config.toml
n_layer = 12
d_model = 512
n_experts = 96
experts_per_token = 6
d_expert = 96
d_shared_expert = 0
activation = "squared_leaky_relu"
moe_layers = [1, 2, 3, 4, 5, 6, 7, 8, 9, 10, 11]
router_score = "sigmoid"
normalize_top_k = false
routed_scale = 0.333
balance_loss = 0.00202
balance_bias = true
router_cosine_scale = 10.0
init_std_router = 0.0371
lr_router = 0.000296
vocab_size = 32000
norm = "rmsnorm"
norm_eps = 1e-06
tie_embeddings = false
optimizer = "adam_atan2"
lr = 0.000619
beta1 = 0.9
beta2 = 0.95
batch_tokens = [65536, 131072, 262144]
seq_len = 768
train_tokens = 575900000
steps = 4113
dataset = "wikipedia_en"
Below are experts of layer 4 (counted from 0) of a mixture-of-experts language model. Rows are named router (the router's row for the expert) and show model dimensions 0-127. Each number is 200 + 20 x the weight over its row's rms, rounded and kept within 0 to 999.
After each expert's rows: "gets" lists some tokens that make up at least twice as much of what it gets as of all text; "comes before" lists some tokens at least twice as common just after its tokens as in all text. This comes from a sample of Wikipedia text that the model never trained on. Tokens count by the router's weight.

# expert 11
router,191,164,224,206,213,237,225,187,166,167,202,191,177,205,192,201,202,161,207,205,166,192,211,208,195,158,281,216,203,191,201,186,183,223,190,214,201,202,199,215,198,185,195,177,178,201,203,209,192,177,211,211,215,197,205,200,195,210,209,214,187,231,226,234,199,207,207,229,199,184,195,161,234,245,220,210,171,204,190,199,194,147,189,154,238,154,168,197,170,181,211,214,183,233,173,184,201,207,151,197,214,191,179,218,223,224,199,192,239,178,184,198,184,188,199,217,159,207,171,152,208,197,188,212,215,172,194,210
gets: "s", " were", " are", " 2", " people", " had"
comes before: ".", ",", " in", " and", " of", " were"

# expert 93
router,203,200,164,175,216,207,186,214,186,212,172,179,195,212,194,183,184,172,204,171,184,173,190,177,186,158,218,205,180,204,205,185,216,208,195,191,204,178,205,192,210,188,214,204,216,203,231,205,223,192,236,236,230,208,237,190,202,209,214,177,203,236,212,213,181,225,184,206,205,182,188,199,209,196,173,192,222,179,227,195,189,219,229,163,210,223,144,214,189,192,222,177,168,208,181,236,199,234,173,236,189,194,191,225,214,170,206,203,272,192,195,191,217,206,177,206,188,227,175,182,201,211,218,248,221,225,197,209
gets: "\n", "==", "===", " ==", " =", " ("
comes before: "\n", "-", "|", "==", " ==", "==="

# expert 47
router,203,179,188,164,220,207,192,223,151,204,206,186,209,208,190,237,192,124,190,202,184,191,202,195,211,184,235,198,209,220,198,199,203,230,236,196,232,185,194,202,193,230,229,218,196,187,207,211,187,222,214,199,252,170,245,181,211,209,154,164,228,209,196,191,169,162,173,224,194,183,212,188,238,191,179,203,173,187,193,213,227,224,226,170,233,231,201,181,252,184,182,178,161,197,188,210,223,244,175,239,198,201,222,244,217,211,187,184,216,192,210,232,201,171,213,217,193,234,196,185,181,209,209,228,235,193,170,188
gets: "\n", " ", " (", " R", " C", " U"
comes before: "-", "|", ":", "·", " JPL", "==="

# expert 5
router,230,207,171,208,210,181,188,239,191,229,214,240,179,205,198,191,181,147,223,176,176,189,182,192,219,178,250,191,187,189,198,171,214,211,198,160,192,201,183,204,178,211,164,210,200,211,202,221,185,190,196,212,198,212,195,193,235,178,225,171,205,227,192,232,160,199,176,171,210,199,174,190,242,196,204,162,201,209,167,195,171,216,219,206,232,182,149,173,197,172,207,225,184,228,173,188,194,177,186,220,199,211,199,188,190,191,180,220,209,202,226,161,229,216,204,199,184,193,211,190,211,219,192,189,231,185,156,193
gets: "\n", ".", " |", "'", " State", "=="
comes before: "\n", "==", "In", "===", "The", " He"

# expert 52
router,176,160,207,216,225,239,176,216,163,206,198,220,212,194,211,167,201,157,210,186,227,187,226,202,193,171,229,215,212,211,177,185,211,221,222,231,181,179,179,211,186,212,201,179,212,218,186,222,172,211,170,203,249,207,255,225,209,174,178,168,211,213,204,183,214,199,166,186,210,213,204,190,217,185,168,202,194,194,211,211,224,201,213,195,219,202,183,210,217,213,210,224,173,218,202,201,210,191,179,207,201,198,186,162,213,188,193,209,211,199,216,218,211,221,204,205,198,222,202,213,200,225,201,200,236,190,188,180
gets: "\n", "/", " -", " –", " Al", " January"
comes before: "|", "-", "==", "===", "The", "In"

# expert 25
router,187,199,189,170,230,205,184,213,155,209,162,226,201,210,218,194,201,201,177,222,205,197,209,215,194,148,234,204,191,216,214,177,184,188,187,214,192,165,141,210,192,187,210,183,197,192,221,189,175,208,214,249,252,198,213,201,197,179,208,172,205,228,219,188,208,203,208,220,178,187,234,180,214,192,196,225,181,218,208,175,198,221,241,158,256,225,170,208,178,216,204,204,185,245,152,216,203,227,177,212,208,201,222,176,197,209,197,197,238,192,203,166,199,195,190,191,171,190,192,188,180,236,218,211,203,191,201,191
gets: " as", " that", " with", " in", ",", " In"
comes before: " the", " a", " he", " it", " his", " they"

# expert 22
router,183,200,200,181,194,220,170,209,178,189,206,228,228,192,183,207,195,149,208,217,174,187,205,200,189,147,209,202,206,173,203,153,186,199,162,175,170,183,169,237,206,197,204,196,218,213,220,216,200,202,212,202,243,190,208,182,227,171,187,183,224,218,203,237,207,209,167,204,181,199,201,188,219,197,178,197,215,231,213,218,204,232,225,167,221,182,185,189,200,188,197,161,194,222,206,172,178,229,204,184,212,192,183,195,242,219,186,218,242,175,197,162,185,180,227,192,232,190,185,159,182,208,212,221,181,193,176,216
gets: ",", " after", " in", ")", " when", " until"
comes before: ",", " he", " the", " she", " his", " it"

# expert 84
router,182,198,208,207,200,213,171,232,148,199,169,204,179,193,200,180,209,177,198,215,190,191,183,205,172,178,204,176,166,187,167,171,198,169,210,215,202,153,174,164,198,201,180,204,189,192,229,193,176,227,193,227,188,217,202,204,228,192,193,206,172,219,203,212,186,229,199,197,219,201,214,183,259,189,195,179,185,224,207,191,179,203,202,184,231,203,147,238,218,199,206,205,177,221,181,210,232,190,192,214,216,190,214,224,195,211,216,190,250,202,202,183,175,200,211,206,162,221,181,201,205,221,212,231,216,209,205,193
gets: "\n", ".", "==", " ==", ").", "==="
comes before: "\n", "|", " The", "-", " In", " He"

# expert 61
router,224,192,214,196,207,208,224,189,202,212,200,235,200,198,209,203,186,169,215,188,213,165,168,181,188,178,223,202,221,220,192,183,217,188,178,197,206,186,197,174,191,221,214,224,212,244,232,203,196,233,186,222,192,189,240,194,206,206,202,179,198,231,198,181,158,194,174,197,175,207,210,169,203,207,158,182,212,179,204,221,186,223,214,163,172,204,157,174,218,188,223,225,169,210,201,205,239,213,194,171,174,197,199,220,212,215,189,176,255,175,208,175,233,193,199,177,211,189,212,184,200,185,225,228,211,216,213,202
gets: ".", "\n", "===", ").", "==", "\"."
comes before: "\n", " The", "==", "===", " In", "The"

# expert 85
router,236,210,184,168,267,203,196,194,213,213,212,196,183,212,191,227,182,180,242,179,142,199,216,173,213,184,190,184,169,177,177,183,207,211,190,192,206,198,175,174,183,196,170,207,171,207,224,243,192,212,211,225,202,211,229,200,208,186,180,193,198,210,222,208,162,209,202,195,195,206,204,156,226,188,171,198,161,248,206,193,193,198,173,189,227,167,206,171,186,231,208,206,188,233,140,213,234,198,190,205,230,182,175,196,191,221,149,208,260,179,194,211,214,208,177,187,187,209,207,173,191,226,199,214,215,243,198,201
gets: " (", " two", " 3", " 2", " \"", " three"
comes before: " |", "th", " years", "born", " km", "%"

# expert 1
router,183,183,224,223,230,204,154,227,162,205,184,226,199,210,193,194,201,169,199,172,179,201,207,191,211,184,247,200,197,190,210,187,211,217,204,221,212,199,190,220,190,196,191,220,209,208,233,195,201,196,208,213,217,195,226,190,181,199,176,194,187,213,215,189,206,185,182,196,183,185,178,159,228,229,175,194,190,207,203,224,205,242,196,149,214,212,182,194,217,217,229,194,179,210,176,223,202,218,173,205,224,198,203,214,175,221,201,238,246,170,189,192,230,222,219,202,203,198,171,186,203,196,180,212,229,187,179,207
gets: "\n", " (", " \"", "==", "===", " '"
comes before: "The", "==", ":", "In", "-", "==="

# expert 41
router,211,191,211,222,215,214,164,188,176,211,196,238,159,193,223,186,172,171,180,204,193,178,197,222,209,163,213,218,168,200,221,180,213,180,174,195,222,190,195,233,198,210,163,220,196,182,204,243,199,199,168,206,226,234,229,201,178,187,195,193,199,215,190,180,172,214,181,202,181,190,213,188,207,215,230,170,179,227,204,209,165,224,221,172,221,204,185,210,179,211,216,184,193,180,172,197,208,208,172,224,177,220,221,254,189,160,187,245,229,201,210,190,191,191,189,178,209,213,186,206,236,248,208,181,209,217,166,212
gets: "\n", " (", ";", "==", " was", " =="
comes before: "\n", " –", " —", " who", " Votes", "z"

# expert 29
router,218,203,200,235,234,222,175,186,160,206,214,186,191,176,175,220,165,187,234,206,187,180,225,187,172,183,209,198,165,204,177,177,216,185,181,220,190,211,206,215,184,188,159,207,252,226,196,211,184,199,184,186,238,192,220,190,164,184,177,163,220,220,212,206,163,202,173,202,189,200,190,167,208,186,190,157,207,181,177,190,186,211,184,180,220,191,147,179,180,201,208,193,170,223,169,217,204,220,191,172,208,213,179,194,226,178,186,233,259,188,201,195,204,199,239,198,206,191,194,192,207,218,201,224,209,218,181,217
gets: "\n", ".", ")", " to", " 2024", " 2019"
comes before: "\n", "-", " The", " He", " In", " by"

# expert 73
router,205,168,187,216,202,227,193,220,206,189,191,201,174,192,205,209,177,217,238,189,176,183,216,211,198,178,221,172,188,193,218,165,223,216,216,218,183,192,186,206,191,202,188,184,218,201,204,189,171,215,207,232,266,204,209,192,186,185,181,231,215,232,209,215,176,176,164,189,186,203,187,164,225,220,223,188,196,233,224,187,197,198,217,167,210,231,209,218,198,220,231,208,174,235,169,232,262,218,181,204,199,203,191,201,194,186,254,195,228,181,202,215,199,205,223,198,219,224,198,163,202,216,185,198,225,184,176,194
gets: " of", " with", " for", " from", " in", " by"
comes before: " the", " a", " his", " their", " an", " its"

# expert 77
router,196,169,185,179,205,212,209,210,172,224,182,213,184,236,206,217,207,154,165,190,214,187,219,179,182,222,231,196,207,188,162,187,201,224,216,199,224,192,226,209,203,234,210,211,198,196,213,191,193,201,196,226,245,220,226,187,224,178,189,191,223,214,223,201,195,199,164,193,218,193,204,216,176,192,206,171,220,231,217,167,189,206,194,164,226,172,191,225,196,214,238,217,173,235,166,225,229,205,188,234,218,210,195,187,225,188,195,219,204,173,183,168,213,200,207,160,200,214,197,213,184,183,230,184,219,204,209,177
gets: "\n", " he", " she", " He", "|", " they"
comes before: "|", " |", "-", "==", ":", "==="

# expert 86
router,241,257,200,202,215,174,159,207,170,214,195,221,196,190,178,210,206,141,185,177,159,190,233,217,183,165,219,206,223,234,212,198,213,192,187,183,204,200,185,188,204,215,207,201,186,194,217,247,181,224,216,168,234,211,234,177,205,188,175,186,225,221,215,199,163,201,188,181,167,190,198,183,228,194,181,203,220,244,208,175,204,209,177,173,207,192,211,192,228,180,214,167,166,230,188,218,217,239,168,189,192,213,192,209,202,198,199,202,241,196,204,185,194,215,218,212,216,238,195,168,185,198,233,185,224,196,228,225
gets: ")", "W", " C", " 3", " =", "'"
comes before: "\n", " |", "·", " /", "t", "a"

# expert 59
router,197,175,195,182,217,222,191,186,205,219,173,221,212,193,186,186,187,195,203,200,186,199,159,145,187,161,224,194,180,192,222,154,200,204,190,184,250,195,197,207,178,180,189,190,216,212,232,233,186,197,211,239,254,218,184,222,190,173,164,184,211,193,210,217,187,202,179,164,187,188,209,162,220,189,174,174,185,258,205,146,189,251,185,194,208,243,187,197,195,217,207,214,192,222,188,197,222,218,223,205,187,201,189,218,212,202,191,186,207,158,201,200,210,179,224,190,201,215,188,168,187,203,199,215,201,216,176,209
gets: " in", " of", " for", " on", " the", " at"
comes before: " the", " a", " his", " its", " their", " this"

# expert 60
router,222,179,222,192,197,215,225,192,185,205,172,189,181,196,208,214,191,187,228,187,177,165,193,222,212,165,230,226,171,211,172,164,188,177,212,214,211,213,164,220,200,215,208,210,199,214,230,192,158,204,182,238,265,193,206,180,176,185,195,226,211,233,201,212,203,208,192,183,221,213,187,203,195,194,197,183,212,221,217,177,199,258,176,175,219,216,168,199,207,189,208,227,168,229,171,214,218,216,178,181,201,190,214,198,213,209,186,170,232,175,227,220,191,190,195,197,209,216,166,193,170,203,191,199,249,210,215,211
gets: ",", " and", " in", " to", " on", "),"
comes before: " and", " the", " but", " a", " which", " with"

# expert 46
router,204,202,234,186,205,211,203,197,174,228,166,214,199,211,198,168,184,169,216,208,206,191,214,146,181,187,208,193,184,193,199,170,182,189,193,179,211,191,181,192,196,206,196,213,225,207,216,208,182,198,194,233,246,211,222,177,213,201,187,161,261,228,218,186,204,208,177,180,181,154,178,190,230,187,188,199,225,196,195,163,185,243,210,179,210,268,174,210,166,190,207,214,175,225,173,211,216,208,193,191,175,191,203,205,182,191,202,205,227,174,219,196,215,213,195,179,190,216,182,178,212,203,191,192,187,204,185,192
gets: " in", " and", " by", " to", " on", " at"
comes before: " the", " a", " his", " July", " January", " April"

# expert 16
router,199,196,194,189,223,225,187,225,184,232,178,198,177,208,189,212,204,171,207,221,157,164,192,198,190,194,213,211,195,197,206,184,190,225,182,199,212,200,196,209,199,204,192,184,200,208,250,203,190,241,183,223,225,229,212,192,194,161,204,191,226,215,193,234,173,205,188,195,184,210,221,170,222,194,198,189,203,214,209,198,212,197,191,178,230,236,179,197,228,192,193,218,180,236,154,221,227,215,181,230,209,190,218,223,185,194,197,245,239,222,209,180,195,230,207,197,195,211,210,204,212,181,193,195,254,178,196,242
gets: " |", ".", " ", ";", ".\"", "\"."
comes before: "\n", " ", " The", " —", " In", "W"

# expert 49
router,227,178,236,179,213,188,181,212,207,197,174,206,181,203,197,228,226,182,199,188,209,152,205,223,169,165,257,231,181,181,166,184,186,209,215,210,177,214,215,217,194,174,190,208,192,200,202,210,198,212,228,212,226,184,203,191,166,176,159,193,218,220,225,203,224,190,185,193,182,215,214,176,243,204,202,239,205,203,241,190,195,246,238,161,244,209,171,170,188,204,196,205,160,202,209,198,210,213,158,203,208,190,195,212,212,176,232,223,236,207,203,206,203,196,207,197,176,213,179,181,199,215,179,180,232,172,202,216
gets: "\n", " |", " of", " all", "ing", "In"
comes before: "|", " the", " 0", "-", "==", "="

# expert 33
router,181,201,181,216,223,157,205,180,167,224,240,215,204,211,203,196,199,189,210,199,170,190,195,191,164,177,182,217,226,211,187,176,207,193,182,179,199,218,182,214,209,171,192,206,204,173,229,206,184,189,205,200,222,219,209,179,204,195,194,149,196,176,220,217,207,193,167,193,192,215,182,206,222,174,173,196,213,244,218,206,178,197,202,165,216,183,164,191,172,202,178,221,169,194,181,208,206,206,214,219,223,179,199,226,217,211,185,207,264,154,211,200,218,187,205,197,217,176,191,209,206,195,223,201,219,200,202,196
gets: "s", " War", "'", " League", " Party", " School"
comes before: " of", ",", " (", " and", " in", "\""

# expert 31
router,202,184,196,189,221,242,223,210,183,186,172,221,201,199,196,197,196,160,179,160,201,188,186,172,221,212,231,245,192,171,211,190,212,191,189,197,205,198,207,235,168,187,165,211,220,182,202,196,192,192,213,208,258,229,194,193,196,193,204,191,196,246,217,175,210,208,184,201,172,227,212,197,219,184,188,164,181,213,217,191,171,217,233,166,240,167,167,179,192,207,169,236,167,241,152,201,188,186,172,211,184,229,187,214,174,205,176,212,219,166,203,198,176,221,193,222,211,230,184,187,211,218,223,222,182,185,173,226
gets: " 0", " 3", " 4", " 2", " 7", " 5"
comes before: " |", ";", "|", " 1", " 0", " —"

# expert 68
router,161,191,195,225,256,216,198,183,166,189,162,234,201,221,202,233,171,162,239,186,180,179,219,195,221,187,217,215,194,204,158,175,198,218,219,223,200,196,207,204,208,200,223,213,218,215,219,212,212,176,216,217,207,203,228,185,205,191,188,196,218,207,191,201,198,204,191,212,184,209,181,163,193,193,181,191,206,247,187,181,206,183,205,161,209,184,206,204,214,200,201,189,193,204,208,222,210,242,225,164,212,173,215,222,218,223,201,227,206,175,220,196,179,206,202,209,184,219,192,166,183,204,168,218,247,190,188,216
gets: "\n", ",", ";", "-", "==", ");"
comes before: "\n", "|", "-", ";", "The", "==="

# expert 7
router,190,220,189,201,242,211,202,220,189,197,156,211,190,220,196,191,189,166,226,204,163,176,204,191,164,206,227,183,182,187,183,187,179,189,183,193,212,186,203,224,197,178,212,208,194,216,215,210,172,192,197,227,240,177,229,201,208,163,168,202,198,246,200,227,191,180,190,197,197,203,191,193,190,219,202,187,211,218,191,184,218,234,197,165,201,228,180,202,203,212,232,180,173,184,178,204,231,215,216,203,219,204,178,227,172,205,187,213,244,191,192,168,190,230,208,169,215,204,207,189,207,191,200,213,206,205,209,184
gets: ",", " and", " which", " he", " was", " He"
comes before: " was", " is", " has", " were", " had", " also"

# expert 51
router,178,229,205,188,208,204,196,206,151,181,178,220,173,213,213,206,179,169,229,172,185,212,176,218,189,180,220,204,207,204,206,201,180,211,203,196,190,178,177,173,194,218,198,189,198,213,212,196,184,196,210,207,221,203,219,210,209,192,200,195,192,237,181,220,182,195,179,196,222,181,199,190,204,193,180,177,199,203,217,197,172,217,188,176,228,201,188,196,227,200,218,197,194,217,184,181,215,213,195,209,228,207,194,207,200,189,194,193,215,192,202,231,170,217,218,171,207,202,221,187,165,212,175,190,205,177,198,207
gets: "\n", ";", "==", " ==", "===", " ==="
comes before: "\n", "|", " /", " =", " Genus", " player"

# expert 30
router,186,168,202,185,212,219,211,194,189,176,186,204,179,207,176,217,203,182,185,236,197,202,189,222,190,145,221,163,185,211,200,163,196,221,210,232,237,216,180,225,195,220,224,234,188,205,229,201,183,213,201,234,200,180,187,198,200,157,169,180,198,223,202,240,163,193,208,227,199,183,199,181,209,197,197,199,150,235,193,181,207,178,209,175,188,182,201,189,220,206,208,165,159,214,184,193,210,220,172,221,192,224,185,196,204,235,199,208,250,183,231,189,221,190,198,205,225,195,186,153,189,239,236,224,201,225,186,203
gets: ":", ".", " of", " including", "'", " were"
comes before: ",", ".", " and", " The", " including", " In"

# expert 4
router,210,173,209,188,202,236,200,236,174,206,177,221,213,191,205,223,197,199,223,239,192,161,182,214,209,158,212,182,199,200,184,201,213,191,220,210,224,187,173,209,199,191,197,208,186,209,220,182,178,209,216,216,250,211,201,182,152,193,178,222,192,237,227,235,206,202,182,179,213,219,207,213,248,213,181,224,172,232,225,179,185,197,206,159,217,202,172,199,207,220,208,181,184,230,171,202,209,228,221,189,190,204,177,199,202,199,210,190,224,167,199,186,223,208,226,225,189,228,161,177,195,210,189,197,224,205,177,184
gets: " and", " of", ",", " for", " as", " or"
comes before: " the", " a", " his", " he", " but", " their"

# expert 79
router,233,196,214,206,203,203,178,214,188,192,173,226,214,256,214,224,183,176,217,186,213,180,178,203,154,184,206,218,180,204,178,200,206,180,204,203,204,192,193,213,187,217,224,206,218,207,219,199,192,190,207,242,237,174,236,197,186,188,194,170,220,259,210,218,152,196,199,227,209,235,204,193,189,196,227,187,183,246,219,167,179,205,209,191,203,224,176,172,200,164,230,183,174,180,181,217,237,194,189,154,235,217,200,168,198,203,198,206,227,194,156,187,210,175,182,200,222,205,208,169,214,203,206,189,214,185,199,207
gets: " he", " his", " that", " which", " He", " it"
comes before: " was", " is", " has", " had", " are", " were"

# expert 70
router,187,166,215,198,206,225,227,217,175,208,127,203,191,199,197,223,187,232,206,179,202,219,212,237,210,161,214,204,141,164,184,194,223,221,215,222,215,193,171,163,199,197,199,197,228,208,187,229,188,208,226,238,230,215,233,173,167,166,192,197,225,236,196,191,200,180,201,193,217,192,207,193,220,197,187,189,197,201,193,150,192,227,213,172,223,238,186,191,182,187,211,199,189,241,175,219,197,222,210,214,192,172,195,210,215,195,228,191,248,178,229,225,205,220,198,199,179,220,181,192,187,206,196,218,184,202,197,220
gets: " as", " of", " to", " for", " by", " with"
comes before: " the", " a", " his", " an", " their", " its"

# expert 17
router,203,169,209,213,199,214,208,194,175,196,194,190,182,221,219,213,228,164,195,204,180,180,179,207,190,127,216,227,200,248,187,180,206,190,195,197,218,168,188,167,227,181,185,199,179,217,228,218,175,215,229,241,253,199,215,204,188,174,177,205,181,227,242,183,204,168,188,198,193,204,200,204,209,186,175,197,187,217,219,179,216,179,201,192,232,138,183,168,201,165,220,218,162,190,190,228,228,227,197,224,222,187,201,208,185,223,174,213,258,170,170,238,187,211,191,198,184,215,206,195,206,203,190,203,192,183,196,257
gets: "s", "ing", "ation", "ism", " music", " system"
comes before: ".", ",", " and", "s", " in", " of"

# expert 72
router,215,233,175,190,230,214,188,191,202,173,189,208,169,205,220,182,186,159,231,185,169,198,187,200,211,165,218,223,195,207,217,206,191,191,209,206,203,229,174,194,201,194,206,207,218,206,197,215,180,220,192,199,233,200,225,206,190,196,178,182,201,199,205,190,165,196,180,210,190,185,194,173,202,200,198,161,187,218,205,193,220,212,222,193,185,209,164,188,173,202,228,203,169,201,232,254,211,230,177,223,251,215,178,194,194,188,190,194,239,200,191,204,204,187,215,190,179,158,183,183,166,219,196,237,221,229,197,206
gets: "==", "===", " ==", "|", ":", " ==="
comes before: "\n", "==", " ==", "===", " ===", " ="